config = dict(
    n_layer=12,
    d_model=448,
    n_experts=32,
    experts_per_token=4,
    d_expert=64,
    d_shared_expert=0,
    activation='reglu',
    moe_layers=[2, 3, 4, 5, 6, 7, 8, 9, 10, 11],
    router_score='softmax',
    normalize_top_k=True,
    routed_scale=1.0,
    balance_loss=0.003,
    balance_bias=False,
    router_z_loss=0.0001,
    router_bias=True,
    init_std_router=0.00609,
    lr_router=0.000434,
    vocab_size=8192,
    norm='rmsnorm',
    norm_eps=1e-05,
    tie_embeddings='early',
    optimizer='soap_variant',
    lr=0.00301,
    beta1=0.95,
    beta2=0.99,
    grad_clip=0.5,
    batch_tokens=[65536, 131072, 262144],
    seq_len=1024,
    train_tokens=447100000,
    steps=3407,
    dataset='wikipedia_en',
)
Below are experts of layer 2 (counted from 0) of a mixture-of-experts language model. Rows are named router (the router's row for the expert), gate (a neuron's input weights, with its number), up (a neuron's input weights, with its number), down (a neuron's output weights, with its number) and show model dimensions 0-55. Each number is 128 + 24 x the weight over its row's rms, rounded and kept within 0 to 255. Numbers have three digits each.
After each expert's rows: a language model's description of what the expert responds to; "comes before" lists some tokens at least twice as common just after its tokens as in all text. This comes from a sample of Wikipedia text that the model never trained on. Tokens count by the router's weight.

# expert 15
router:100133179137119132178109104112130167118161140103125103090121075122135147127129112116178126109155104138148048135159128138131128113134176125136132160124091166172094102090
gate0:104144158147159160138153111122123096094126142156111151118087117105097119148178092100149113087124109102116091137139134122111130124146133126133118110095173122133112154114
up0:119093130122114084169160112102167140121121147149154081117157136103144120085115125144118133130153113116088114150088170131164178124132100108132134098106106175098151166131
down0:129126095144125150106124154116132124165136103123111139130116127141118118159154151097129132162125129116126129132081127087170149104109100209143123111132129165147159163108
gate1:120115110101117167151182092136149154124132141121154098145146129149136100127137135141189124093102132187115097112127121123123153149139134156128127110133139122096121106074
up1:091140103130091135110133093115121169101109150159123118109116096107145158137125105135139159159140118122161156154113123155148113185129149145149110134104142141119132133137
down1:152163157125115067144111044135159126110112130105167118106118102134122108115141132172150131151132150143118126128126124143138147149155128128113108112105152162163112114153
gate2:110113161141115114116131120155097150082160144096131134073161102133116102168129153152141126114101158102143121138158099146140117164133107149114143144124115138153123140120
up2:104147119081102136142108121112166117154108156134128194095116133109117087111120101116161163154135096086081109150109154138146096100130097101114121125164129154117117090132
down2:130117144134136124118131137148112072088128125102098094120139121150122103151135148097164121108148128095163110110118116114107170147125140118113140117139125117138121136093
gate3:170136125146140151169137123124109131131109096114054127088084095107152173128142160123101109164138125094156140162118144124121118137110105160177134148124109132130134153157
up3:099156151145137156086106115166150118169114165110068144138114169154128136128117094113169126162097128109164065068132137093141135108154124118105111123158150135126108146163
down3:150158080120102153192151153164147124146127138142105122128111150153131137108111120131133142098157161147099172187118116127141111096155131145103161134139134134084135107109
gate4:093120115162143104106164134097129105152166130062108110115108105148159114167083129133085120138135143116121166142108129161142158129106151144125107098134112183170125112086
up4:161075158090129114142154149139151153154117129141132122131125109138118126165135111127068127147116160171124144165092147111110132090098119107127119111111114181131117158129
down4:142166181149123102111069102127105161155093143100127100117122101106105141151121117145092140160129099113102155121099124118166083129102152122158070121132121139118125096089
gate5:123129148136112101130091119129148138144121139129123138137087169102150137143106176163125118078147097134158074104128111196136163121091145112133186150158106177085148170133
up5:127162131107110093135124145129127113125124131164135112111149121119115113148081098149114149151146118150105141159149116100123138128120123168136084144125184122129113127113
down5:125095131117153115140131163110146111122154169105169123118102124167158115156128111138135137134120162114126139164138133086075155110172126145141120084140137134113153114089
gate6:127125134168092124145109128121142126129182155078121105164116139143078120181129117101104125150138132146162090116146154100155120109128160131145175110124112174076100140138
up6:125111157125142103136117101112136107098093127126096164066096151102108120104096104161120115118127141134132151132131063159144149147134103107168126148105151117141134114150
down6:103170166125124126126206091154144156085113110110150140100142133126114175166106132095155100106106132106113106149113140145139126139144125128153103085154106143140138143136
gate7:153147127140171121166130131131145128105092124123105121143140099128131158151166096145142127116085151144147118127103150161135114122099171148129100117140082121152129114123
up7:120134098093133144061095140118128158184123090115120116093168159138127104117129081097170138133123136122124094107118125130133150135134112108113115140129141114154124099115
down7:123081082206152151192138125161092120102146145113115139146120180133113149125113115148135112099101115119053149118139123152131119154128067087114137110092134147105121104113
gate8:131141099121136120117168113123148089119126153117147135120134115121073131111127117117137177153163124145110093154094117123154097132105146150125134154117084162173075120129
up8:150139133110175111147150105153148161107118140108115131102161099149145130133124131159103108124090099147084139185121135136146122141161129135089105119117146133116132136146
down8:125142122119098110178095111136137154099112135159154096138138129143143145100138125098141108123134094142134143148110144147138137108155120123157147105139171142143119111117
gate9:146153116148138103133068145111105116124135130142137151116086124099102111090166114129172119105113102171169133121144124089115110129137150094088147124172104157112147126122
up9:110070112143133124081133123151114144139156096125174157112117134129132185165130126116103147090174119090134147138141133129136117117153123128138103160080147143147125130123
down9:125150098092153160078149099093153098143086134163124179127131164161147154117165132124118128136107120123110153176148149132109102110053108153131124154112147111134140149141
gate10:132163121128140105176170135144182176129087114157138125119151123144169092093078101079194147122142134100077131128104128144101143137131105154129121148142093107129170098119
up10:130178120105156132146081122168151153128132143150069122147084100084119116125149135142168152125127124130144153147127097169116130122128152139139123105130129132141115126087
down10:147104131123150097163159133086116161117122082160129079156132115118140131131102161107115115068148162086119142124159113142138142110169104152136170159148096124143141130144
Heading and table markup. Repeated equals signs in section headings and dashes in table separator rows, plus short foreign particles like de, di, e, ne.
comes before: "=", "|", "-", "\n", "\n\n", "See"

# expert 29
router:124106142169219121147107139065128187136100192130129118109143135146153193155132097115170094130139132158128107112127157151111160125176147106181122133135107146145129123163
gate0:160143136141119146138148130131125112097121143141149117115122152150116152085131158090159163149098187101122136141137138143165169119126101164166107141158117134163133141134
up0:125096095126138117102111112150128133126144172110124124103135145082165151139138115138111137104110133121106106180096164148180086128135121135091141125105138113154128120109
down0:092109124093133158091158180139108149157144147162105155091142140156156129146163154114113095139107155127123110139085162162154087118165162131134112114129115104156129115101
gate1:129129102104122135122157105090102100093119145150110120120115129087136158121124131127134157100119147119052128138146118168101162143130142119147113108110102153147136143123
up1:133132122128135129135184138184163125150153084118139152124134118152134113136089148141119144134136139184116128137144177152151119113135125114138089144166114117130140148134
down1:100124155143110100092141113136100135107135130130136134180139170160157172114132136089140098165140138137124140092121139110127118120100114114137097098129115147120130142130
gate2:108132128090115141101080123156125121143095120126165091086106140184101086137159133151115110122150118136124158162110150145159124120147130170135083141086147182082123103127
up2:144135094139145121118105142158119135144131129107174102124166083122101171160111168130120131112137121117127104109071147082109113147151154118135119096109142150099149133128
down2:152109093107140119151124136156121157116150098134172110115155134137150131153101117127092119133129137102124127125128150144172092106162117090117174127144133101122202178141
gate3:162139149141132154148109171151096136117131113132110135133107113149077140076164150115113069117139130103099131149126114114110107139151129116103119120113141134144134155111
up3:138077113150126102145168117103117143126116149125097128094136143160115160136155159144195130119134143136107183100142129169144129148125122159189142075143109156105127052106
down3:138125155138193103099100159145154135153156132150138103098177124123153157096155097088137107120118167116131148133150125136141102124101125152134100130135147147111118114135
gate4:114117137126123142126113081129135123145105102148125132141121104156146109099159118140123119090125143126125131166127124123110145090116126126089094185144124121171089167147
up4:126129144133132126141122112151128119113059113143118111170117090074151116173119150117106092138142156117150091101063163157115104115122107121143154129149153138149164136174
down4:090151117141151127133078088121125148137155120173100120123112118134142109134113125110132199119161159112099129165134176127104109108115105148134116153081154147110113107097
gate5:096135131133135127087169150104159091157128152088152084141117116169105115155134140159148095131166099069122134131093156145118116115141109132134142141162145110111148127154
up5:128152122099091114103108159151155097155088139154098087121135176105116074103145129135153160113156102142113111152136119097119135092126099133080117114126120120121074097137
down5:103135084134128108156099109120125172120123124134076136131175138159174142130131103116171121086081097074128118122159095127118099125160123163167098136132146120143195169142
gate6:095100158112125139125173162133163130101109094124151170156111118116142115164174089140115087126086138145118122144125119146139156110136137145115137130161164076136190137107
up6:168142129132180117136095106115194100100164166079110067112124136159144139109120140142131138142121144157117081081101149093087105154110106158141130137145165138084107118092
down6:105126112113124176107130102147125121137132096138140140134133166142169123150148131164126130144098161115133119158131130161137149131069165100121130144147117131142086120111
gate7:103126131101136111170094143125116168133081153121105131091135142140142125116142165143140122132142106112155116144117101081090138122099127125128104133155125123147164161132
up7:133100131144090128140136134086160143145150158115147117102162097111125129127103147134099095078128143131169102158100144075158130131131112127138150139123043144108163103128
down7:128144091111107128123141149136159155147133127106130133108167136137123150143126089142098126148155116130113133111137186130155109139135142099158114171147133152172065128137
gate8:130175100139103101133119124124135163124139183117106144103128133142140123141135153157115164096092098110159125112160133190077085126128080131157131150139134151142164120108
up8:156060119157127172126114117126174081141143145123143108193091084138138139137169122149127110140129122135162122145130147125094129082111162122180180130131177127131100099153
down8:134137141137125125113120127128084139148157128141181130130126116134111136127109115124148155141177155173154115199158183125128128105105135156114100122147121131132117118125
gate9:133126114163093140105149115108137150101127092149161136123161132120117147141113155120148119135176093183154121123181122155161106121118125169153133092128088160162111116130
up9:123115098178069152132099122176176111107143103142129136119110143110075118128141148099190124099134168155156121128102101159139131102151127104146151134083108146127090088106
down9:125138135116160144099162148106158157094116118078098110183161112140120126119144141154151115165100139107122100162079133152103144116135115078122149136127105126127143079100
gate10:105116155151103168151135126148162064112145133129146118132117135095074133114114126151091148123178166117130114107108106143167129128158135157147101068125084106142121139143
up10:129116087094119156101102083112126110175132126156088140139114129132083159111101112137144116054111134143125163112167176135134118098152129115145143124169153096091150099158
down10:089117119122090152124121165111104117116128091125139110105129128109124132136104138146108123145164137158106129098090111166124112112178145156093152110101120088125130111109
Name endings. Final pieces of surnames and place names after their start, e.g. Duck-worth, Tur-ner, Saskatche-wan, plus common first names like John and David.
comes before: ",", " (", "'", " and", " was", " is"

# expert 19
router:119097150144133159165153080078158143148129180147123119113132161119128121132173111087129149154108158167131140138136110111125140133128088167159144161116082131130140143137
gate0:142190097105114116152142144140137118137138114085156138129141110155104134162142101137147093164110109126142084106141118129120105136117086162160147137120136112135093106120
up0:121118145119150142132129130110115120120103118168154143113118137147142149123153154124170133149137129144090165137158134137120166143154136144116125133107146155130125145099
down0:171115094092128149120101110117109088133107119147150166124095109126162164101121166122112154126135117138149108155150142157156138117150100142107165140129133162112122150161
gate1:125149092123151131126121088117125126140090140188133132161137078136123094079128116125137111141146133120123108151102097113099144151152116144125099101071098113156184118097
up1:166163106118126141166108143105118136117188095119139109114113161109142073150108126132148103099123131153181131127080092123129129111126154100130136148141132121147115162135
down1:120111103115073124112098157106144154107085072150167105091125135091167111091126156188139153132122134147144138097098135145127165134144121158135100148120148154136173146147
gate2:168139104152115134126103136105178132118168135141140149142111156155132123101124146104106128100163139123103139134120146150159127130129112108167168134155113107121136111142
up2:153143180139133140144157109108123097110171130094122129112133141132128136146156139104123125111071113129126156135146129141122087097089133170129160148136127132133132124140
down2:154089099134134100112093153130143151163128116106177073169139122129117120115141150127116085125099114116136155108145150100082164120119119158128145133117158136120142155133
gate3:114156113112147144134145144145142122149105098103130133126088151128129141149099114071106098142142093113107140105151164143136104145113136129153129142122139089090127083146
up3:134105165120104123141140169117163126116102134129172143113151150148167134127090102128120137171140126193183145097125132158165119155132108135099151124063118155125140091125
down3:155141105134145185146137133132155122122161154167067101169148129114104125139176151116112116123148122143170119121130151146124125115170128140125141133112168098119157134136
gate4:112105104158152130156172146102189118103143198123142138145120138141160114115152106116135151165140130092150132125163121102149121160092107168164138134145134118163127147073
up4:114080138118171120085109100130117130146141124134154125113129114107117134139116131120145097104176091114105125119125116129107094134106095118138124111140144104120140111087
down4:118147115097094115149137148139100131114114128130124129126125121139084089126153113153108146154100152158141100153147100142157135135105117168112140135140150143144114167142
gate5:125174152160108095137137121068136128128115126132143127163094128117117118153092133150122093154155161146111139141083137107144135088087144116117147117138075132165132099136
up5:082096162115149127141118187161111086130143130147096100146121180115149115185149144119123093139130134102136089130178141118097141130132147138123107129145136149115113118132
down5:092160168153149109124131059140118132107101104161167127086174104126094088133110124144120135127120139114122092140178132101099086138104138151136140126170106139146145151160
gate6:136168132084086096133126148111158122163111120122153144083144070173094086099131121143114138140111090096121126101114129125152148101109126067100102108128158123130111140147
up6:154095149122143072118091154119105098168134127107154109102129117097091168145123123146155088134117152134146147105154148115144123110136128067103106103125113152109155157119
down6:139135148090146116117110127104173113145144120133105093123176105162109108174107120156112154146080117097165097132127141134117150146127125119076095150164124124153150136126
gate7:163114108139132117146167120088126105112141117122104154114141105158150136138107094145145101092136148157163108164120145125122089108134097132150127120121102131128165110124
up7:120111126169115133114147102105115154145132117130154160160130086137139122137121132124093092092140169149168142156091132159112118128153112165105115115145140130128137131138
down7:133113124117131116128110127107147150149152089174114151136170135113098115116135136098105126116102153140132137119109124133138136171136131106124132117121146114133154112126
gate8:129142132114113102124098166129102117141139115157099137158137091118107120172111122163137133134143133112125139137088086110162146174124123109136148151147104088132108130145
up8:186107083144187140112169164109103136113127085134097115166129110117135072156117152128105118087138107105108140140088072107126152096143123166130151127102146118154042112125
down8:126139105098114113103085118097081181100148057124098111131126118136143149124173081110132124111143118117166124088163144170176136102135152123127150156129129120151115149126
gate9:110137111146145132148093135110135087123133113105151087147121122105094128102136150123152165112141138162138163072103097138107123118115104138122112119150122102152118137119
up9:127156089135135073141103114126135113149086148119118116140109158095119117135141124095116149102163136109135093120145100129118135111105100152118118111130115124148104122138
down9:098162123115109110109137118114145141124145161149118128170128152132080147101143174121110130135146151148109123125141149151153137128099133122182144126141121137114119130125
gate10:104153201114128134118082153128157137126170150103154122082140102129111116117120119104165131100173141096118141119110094113122108115094124158101130082101088122153091108112
up10:169144130143187074094097150146128166120143177096140158091094147153143114169148172122137165138127118083131127112132110117099145152080132155102141115122133083168098148165
down10:135136095109131172167145097144133128122138140117113144109127122150097091121099147149116157166143142152098112142153131073162122157138118139062142084124153150091119122143
Years and numbers. Digits and years in tables, dates and scores, such as 1992, 18|82, 19|55, 0, 24, 6–3.
comes before: " |", ")", "–", ".", ",", ";"

# expert 13
router:107109139124125142113109106112173176123102170143086114137153140173144154130136118100141163178149129174164084173119146114110131132157134136189105126143141107140114097120
gate0:113178136138108168090168170147141126152121109129111106134103134156089118140124117101107105121109157096116114126096097115148148153131095122132136148105119132152129168107
up0:160099135121144140096122131099140105144109135132081128129161116108131125127126115089112108121161165165096130088120141109160052102161154164125118140134136136143096133133
down0:109171096119153079119098113105139158124143112127119141157193159102157105098090119134172131079136101156140131128110120140129120188155095129138091182125124155116090146070
gate1:119132125152154130128101083149128117116131143167085126081120131119130111084125146123104122149129120154167150132128155171117122179073169132170140145143139132130142125148
up1:106099115117101139136131121158142097175155111129141173133171126124108148120140120122130121123087105120164080106151135127134125159142124112148117135117143128138132153129
down1:124102120126111142131119166139157128150133086132105126152110146146162164149136138176150152142161148137100092159118089158107138141144143062092128106141136127114117172156
gate2:130128134147120154145116094135137146140159149150101082158140113143128144148146109096073125122133129114128091144118110160128138170131122126182168124121121131109168063146
up2:144161096134155109171133114121137132157096174108162139131115104144149113113104112155135151120120147128188125120079166149128159122078095106175123119106137113119130120125
down2:144136163135114145119121142106104161096122125170089152122161080101131097134154099166124096128127150086152112114158104115107109130128137115089134120142158137143063151126
gate3:120083100064083125132165169139151160135137139117069110110173138141129122125165135117113081147117131180145113119107145123121147177124130157141142141105147142092095138124
up3:137125087070109105072150106100150141134123174153148140158158188149142156102106126154147158120098123162116144156104165132114101117144148084129096138107114102119125143126
down3:133079124163169161163144126140134116132148087129134146125141117129157097173137085122165137109104117054111134095126082122137132127134115104165176118184096147146160074141
gate4:119129114124086154149129133086121151118106148133167103106204128127122081111150125082150169116151092137106109154089109152140130134116124108145086083137168091127143176149
up4:091123102142144125096136114147121115129167122145104098145111144147162105095134120133078107102118134108128138110110133130169091119120095109122140069171101128146122122110
down4:110115150137091162123135134129099141107147152124124119149114149139149144144119090138134102160165094140103110142137142133137114120160093166136147151155139114110139136096
gate5:159138124109109178107148113129170128149121090107128134133097120133141136096156136113175153157103138179149203117125134118126114136106135122140088124126104140099066103156
up5:077085153099146084178114140163102107172109157112153138165112152111119106157104104150166102118117145096169141155100086133093163099129112122145122138123135150102127116150
down5:161135102127159114099073074102141096128159139154087141162142165123099102126124149118156136088124128126138127139184134121129100141155145130129158128101170153102139148184
gate6:134117108140146105148132154136132122114126134162141140146104138107124137153132110140103150082129129127154149144122139102100125138157127167118126131126107126153104098111
up6:091128105147085129110124123127116117080105113147168125130143130145079138191162122105152179171126126110076147154140134119117088131062113115150131126156136100129143101150
down6:103126121119166156129118158174081099121121111096109089129141143123087138136086123115082123099106109116126088140106171096134142154115123118145159136153146091157108131141
gate7:134108101134106157080095192183138111124097111153127097102117099150095143147137139115133122102128131136141128118110139080156147103171079112129143146123130103139143093096
up7:128107113089119148118078140167103137125124129122163095096136107144145121112125127138124132095166134090075101102139146127111168121172120103141134139144130140130146164104
down7:103127111146096093151097107120149130125114154141138179104135152147068213098125129120156108126150090189123135115124123110051138111153081140158119145113131114086103124104
gate8:163146121089102180111152135120121113162143135107113109173128138130162127145115140102135153149144168135139155146149160149114092159097110113113149167093116127118130136140
up8:154086128128139152172121133173125128119170109106112117103169125079147134126151091089175081145133109122166112128148148130113125165175124113104111134141122120134143135139
down8:143102164130097068095118126091156140142115107154167122111126134113108123126149135155135178142112146176121094098151114107127130137141112121154108117141115100125132122146
gate9:163115156141166177152098133133122165118096113093140138159130134139157115138100132124099114123086136122166083085129116104084140157111145152112098152110135125132156165159
up9:103142169107109143150104131111142122171099122108118075134177131168146129124178142140145169113132133150117110185097106142145122134160143122137124149090128121151096090164
down9:152071133127133113102110113107191123110099089111147136118108143098127109098093164144123149185091137121088125110159132130151118142128168136140131140109156135080130118113
gate10:132139088087079127155127164120124134151146145100129093161122112116152154089115097094110143133113150164101168144159121131158085101172113157112148118131135098084094094132
up10:087139166099149195086106159115113074123117119118146160109133118121154126126124162150105112138102113158135148133140085133102178171135113109118121114131071105128126138123
down10:125085117093153103122142131137083180167160136131139144097095090163123105101127160120109152128162157124169107150121099154101154120150157153131137157121117113127117098111
Small counts and numerals. Small numbers as digits or words and the units after them, such as 1, 2, five, %, years, of.
comes before: " |", " of", "–", ")", ";", " years"

# expert 7
router:093129129121186150132080112138154147167143178105114155103148156115124127127183107112108154154108163142157119142141178131167116129143118140146139144097100134094105129127
gate0:116103120162146099151162140157107114097127127153105163141134135110166114190159121124103130098108112122111128112125137107133123094075110143125115096130110128133127094129
up0:103158107155113101155163096134117108131183161090166162107123131155112116146145130118158116108097108120160110132175151142107105113093158080096121152070136137119143139106
down0:117119112119132122130101137111095150133164135132125123113164086158102114136140118148127142151151172130171121159116143119101119143135150139153157166110140125113117115160
gate1:125122137098138174148120099127115122141128167126119168140058145118137094137113168108101123123126148142092107098132139137148155118138117163130154131121171095113161131084
up1:152146137103149137090106156167123105176146105119079108088121137146148145142124106120146158163121126156123123128129138127144138119112158092123104123145131130122123076137
down1:130100112160128118139120135146111097124142115137083134138169106119134116108087141074119148104108176111126121116149101126155143136105099105159163124133115099112094149123
gate2:102145077146087129161159117154139096129127135123141130152152107092140172123150133181144146140119143123142154115072109074134132088107153090104115163160105136145134094142
up2:131125115143128153120101098121160137104140149129126127097126127109140146114121103091134132143132138126127069146169141138175190120135147099116174120158114112093103107159
down2:119152163157141123152100123117137117107143127146102137123151124095126149113131105126091137162146123074111162154141149130155160121163175154173172138117083099145129115138
gate3:123111122130110135141124122095089098115098102142184137090094124085163154139126163097120137118105157106156112098121124135178114096101126135136061153126135102114131135159
up3:185126153097109151141124121168133083114127130164133112154116159067124141140135129132133136181125098142114156122111160143134117116141111092156104109158140123114111183142
down3:133118121121121088080156143154169119154136081175150147112112115086158097133106153145142087121111127146135165160138159118131098150113148127173150131144136091082140138180
gate4:102165113111154134145149163139126112143116135069150138106124123087104103145120118114103133115156110133156124170165121124143102145148141077099116134137119128108127124099
up4:127155166116139132104097106137132118179154151105144134132106115127118102154119154091130136148158113113153123138110128111112103156142137093110108099111126123070139169097
down4:148111108163150167140112096102136138123160142124157106157159182130114111152138144121114117085108107095168127174142102124135105162107113134113095154145099118100136172134
gate5:109149124099173136151154145134108134178126089138100121098194146141148120146161142098135114145114161137138117143156136081131171172167155153165100092138086127082097161098
up5:148151108175096131141087132144127175143140106104156158165099106165156099119162096109153153113134103172071057105074130104119146104133140094122122157162136130080125154148
down5:128124117124084130154090148135160126120109112119125148136120118116162144115080150147100128106150130140101099132171112098155145101171114117136140168119119091151116147116
gate6:121110095111145135126155169117105121114119163106151063130153106142138138144094151124121192086156098139140138109088157132148115164113126152108096132108175147122120131137
up6:109083163157130132120153117120114124144145100105113108129153134115099107111152096109117096141103128134115110122126156097139157138088137142141130107128134123145136156140
down6:130071153107111140122183184091093115116143174108166104152129122163136094132101137111111118122136134121123157123148138163122158103119126144165090158107127093130130121162
gate7:127104096146146160079138128135107132157136119119141129093101109122121126090101147189099076143141169167120139120144153112109134135137124132083104105119112106127143158109
up7:097077123148132098169118106130091136114152099148134104121167146144132107132097147122140100115099139126109113141133158135154125137127133146124140133147108119082126136141
down7:080104153098130071066142128102153175115168130183157153139147140103111102070111139099143114091113108084138172126127103130137112154122164147192111143102101161106120168166
gate8:119112145152160128077083115117129136186128129145108142137115109119124141090124097097126145147129125116099106169123128145157099117153134131129148149137101169128123098168
up8:119095140121133123106155124134082162141109125128142163119084068140140115124116100133149129139109126197134139086145118116092138132130136165174083178111163123133135151093
down8:146122142128091141178106143136123124089122138142118127163109125095118102111120163131142176118108112135108110145168147146126115098109163169137131172138097074141138127146
gate9:105147108135166124135127104152125147106162125143130149074112119135130128101136112082119107140111135121124110126144130117174110124123130117100107126146140125074179155209
up9:098094113152115125146153134118126122147125071082146124108121117099101083163103115145133091153123061106095126116152123157119146142118110112118093121100116156126124144128
down9:120135130120111093102138130138099163123114092170161123130143117130110105140118164080148144146110148111120110104116130113095115097177124088116104119113096152105146168117
gate10:137148147106177122134147092155193138107118163097160107130183105152116123155132098125124101149129115136093164105119170115160117173166115153139162140132104123077128130098
up10:116133128142143086118116124117165102171148127159110163134157090154156095145135148096113132128141116138172068103147104094136160080134159097094124106103124154095168154160
down10:149137117158087157113128175111096126106150119155150125110155141096155133142092151143117181123105104136152118119141098115087140145157135159087123144093114136183088160164
Verbs and function words. Verbs, modals and to in narrative prose, such as to, would, can, made, helps, instead, often in plot summaries.
comes before: " to", " the", " be", " a", " that", "ing"

# expert 4
router:119107135118205113116109106127153174132130158148128132080100116104115155136154107112162155122105117142130086135123163132077131128130137095144075148121115148171121178136
gate0:121147138142118166118137127128073090113131109175062172151160133148134131166116145133110130135136110202151128140163090096105129134142088133088111131109081113160157142119
up0:101114154106135109147163115116135131140105147104114145114121099158159131120153107093102125118108125137123101109163082136143093150155104168150116082118136132160113164099
down0:138101160145130121087143131157153114136153162149135078147132106132110117156153126150141148108111131136154158110165112086095086143113139140119122134069107111195102134100
gate1:166150114107175140130159136121124091105155111178105113133140118117111105120124103140150111101158144093126158134133146144136138140137125123134123118115142125101114115108
up1:152099103150098106155142114146143145114166105109128132154152099129181152120176152119093103151140136133144064123143141167164113116083087125115162118145104137132148163151
down1:139118141127120137129145102103112120115134155085135128142154138171139164136116130123119102152111107145108121100169094129105101149155094111113116118181128125150152163172
gate2:127181102085122180147136115130150093166147130142073145083062132128128127119094113092119115126133161114135151130122141129119160136128127166134122142135123126144099123106
up2:134088103148135130154128160128170163147163130079084144105160120108096145126107098129147139141118143108137163148180114143110114157087146117107132097138120146144134120100
down2:124131137146160127117139143143105152138084123097121097116177123095130152120146115139141104133120105146134123096138133122094092125118104114101112101146098145152121115157
gate3:133112109110076118131111086151104120111089138086147089106152123147090144093131171130145153102110152141099113128114138119128148110141143096143099144104090125083126110093
up3:119135084146047119087164183181131115144141102116145110148171139130148161122126137120105128081109156132154119103119158142148145136133130137142132086134160110082130124128
down3:113133134089166093108100153086120104149119118085083114101151103136072158096102169127121147198132097097116147122169147098131125131170122183145143134155139094154138112125
gate4:111119137099093122132131166137164111117135089124136105111131098138107106148134138115128152096129141094156177122153159120106096137150135125156131153115180156139151124093
up4:135137117156120150108130160133114129126139153140116124145131157105126131142168132052117117098123135132124125152125164125160133133122149130159146116135120111136102157137
down4:126151098128151126132148139116090122150093139110131178131104130101164116115146116148126108058107099138140142146106118124143122085142164113135114125130089121131125110173
gate5:151127128174135152116123119114065104156144153123140171099133080104078098152096170155148099142094106142141135119134132107148136139118124137097095074117109079099151130155
up5:097150128136192119115167099147120157102071126148066167088175179092112112111148133155163147146122136175116101167138146136131123090133123150166118143164123092114158114150
down5:116123142153170135096168160138121152147148097126115160127099135123168135113086145125149149114194114152140145143115131109129141091118133172102175158120137081119129093128
gate6:123134159134115079123168132128162105149128156121164094153096137102145111100111085142092153126142106148109161169139120128089140184161135160112148161119147128148096127145
up6:136130099134136140113149153113113086129123075126121135133170103141122140128171145099110146108142124165147119115172153124122141127159100120133153138157176084062126077120
down6:125143143153089153129108141103145157116140157114124090126120146117090150156155153123115146133112146140091154113141116146130092138127130143111127133111127139100156099134
gate7:093126104133110109124119090175092156172146149151162093126157124132131144122096137119139146163101144148112113114121153115091156145143103134092140130110122133061174097128
up7:159083109154110136202119130097138133140135120152101144117164086164146094132110130122135124126136193106149132143127152142169099140109137172092102112136066140137157103080
down7:116168126131078137163138150131116108159104140114113141175150151162146109130096114114159109130121141114137110107108108125137138108105091143101113094165148142144154137184
gate8:115120122157163124098155120144107099139099141112164161137108101118169110127102132138115166097159122092092118158147137129108095150143117135143065158143112115092119160117
up8:113107092076114137160086113142130089089137122136104128124123128097157163093101129167132148148081148118112077093157142096108129149128115136137137145131103085123131176147
down8:136135132145183095114171142147131131141131120165142121115058115117135167149146105156119128139101137128113148115110077104097137122090112109132103131114145108137132112096
gate9:125162120089103130142175087131152129129144110118147144134109129136109134069120162104135118168146142086169132142187129177159135105135152131138135138154136127162135170120
up9:105071112124108123119173119176134110103165155140159099107155127124091102142158116114096149146154106156122148128128163134110102093147142078107119120114150150148128098102
down9:079161139111111113057120137085123138121154130153157114154179135137143119134073149099109135119136149126091111134125195126150098128114128135134081118196143111081154160101
gate10:111161162136096116112143097121105151174161089115137137116131116131144121122096150126130161097113103152111161149132142159126102102139147058124125104151152104114159118105
up10:131093106082123154116081154150159134132099101135102143139143150154118106121110145138164117104129155149116127125130138109122142119153146125160137130123108131133132151108
down10:135102129106116107135162144098129143105091095168167122147119071114129133136150146101122134137103125125166088169162115108125135125131140140187159109132124152132108130140
Common noun heads. Common nouns and noun-ending word pieces after the, a or his, such as film, series, story, adventure, research, name.
comes before: " of", "s", ",", ".", " and", " in"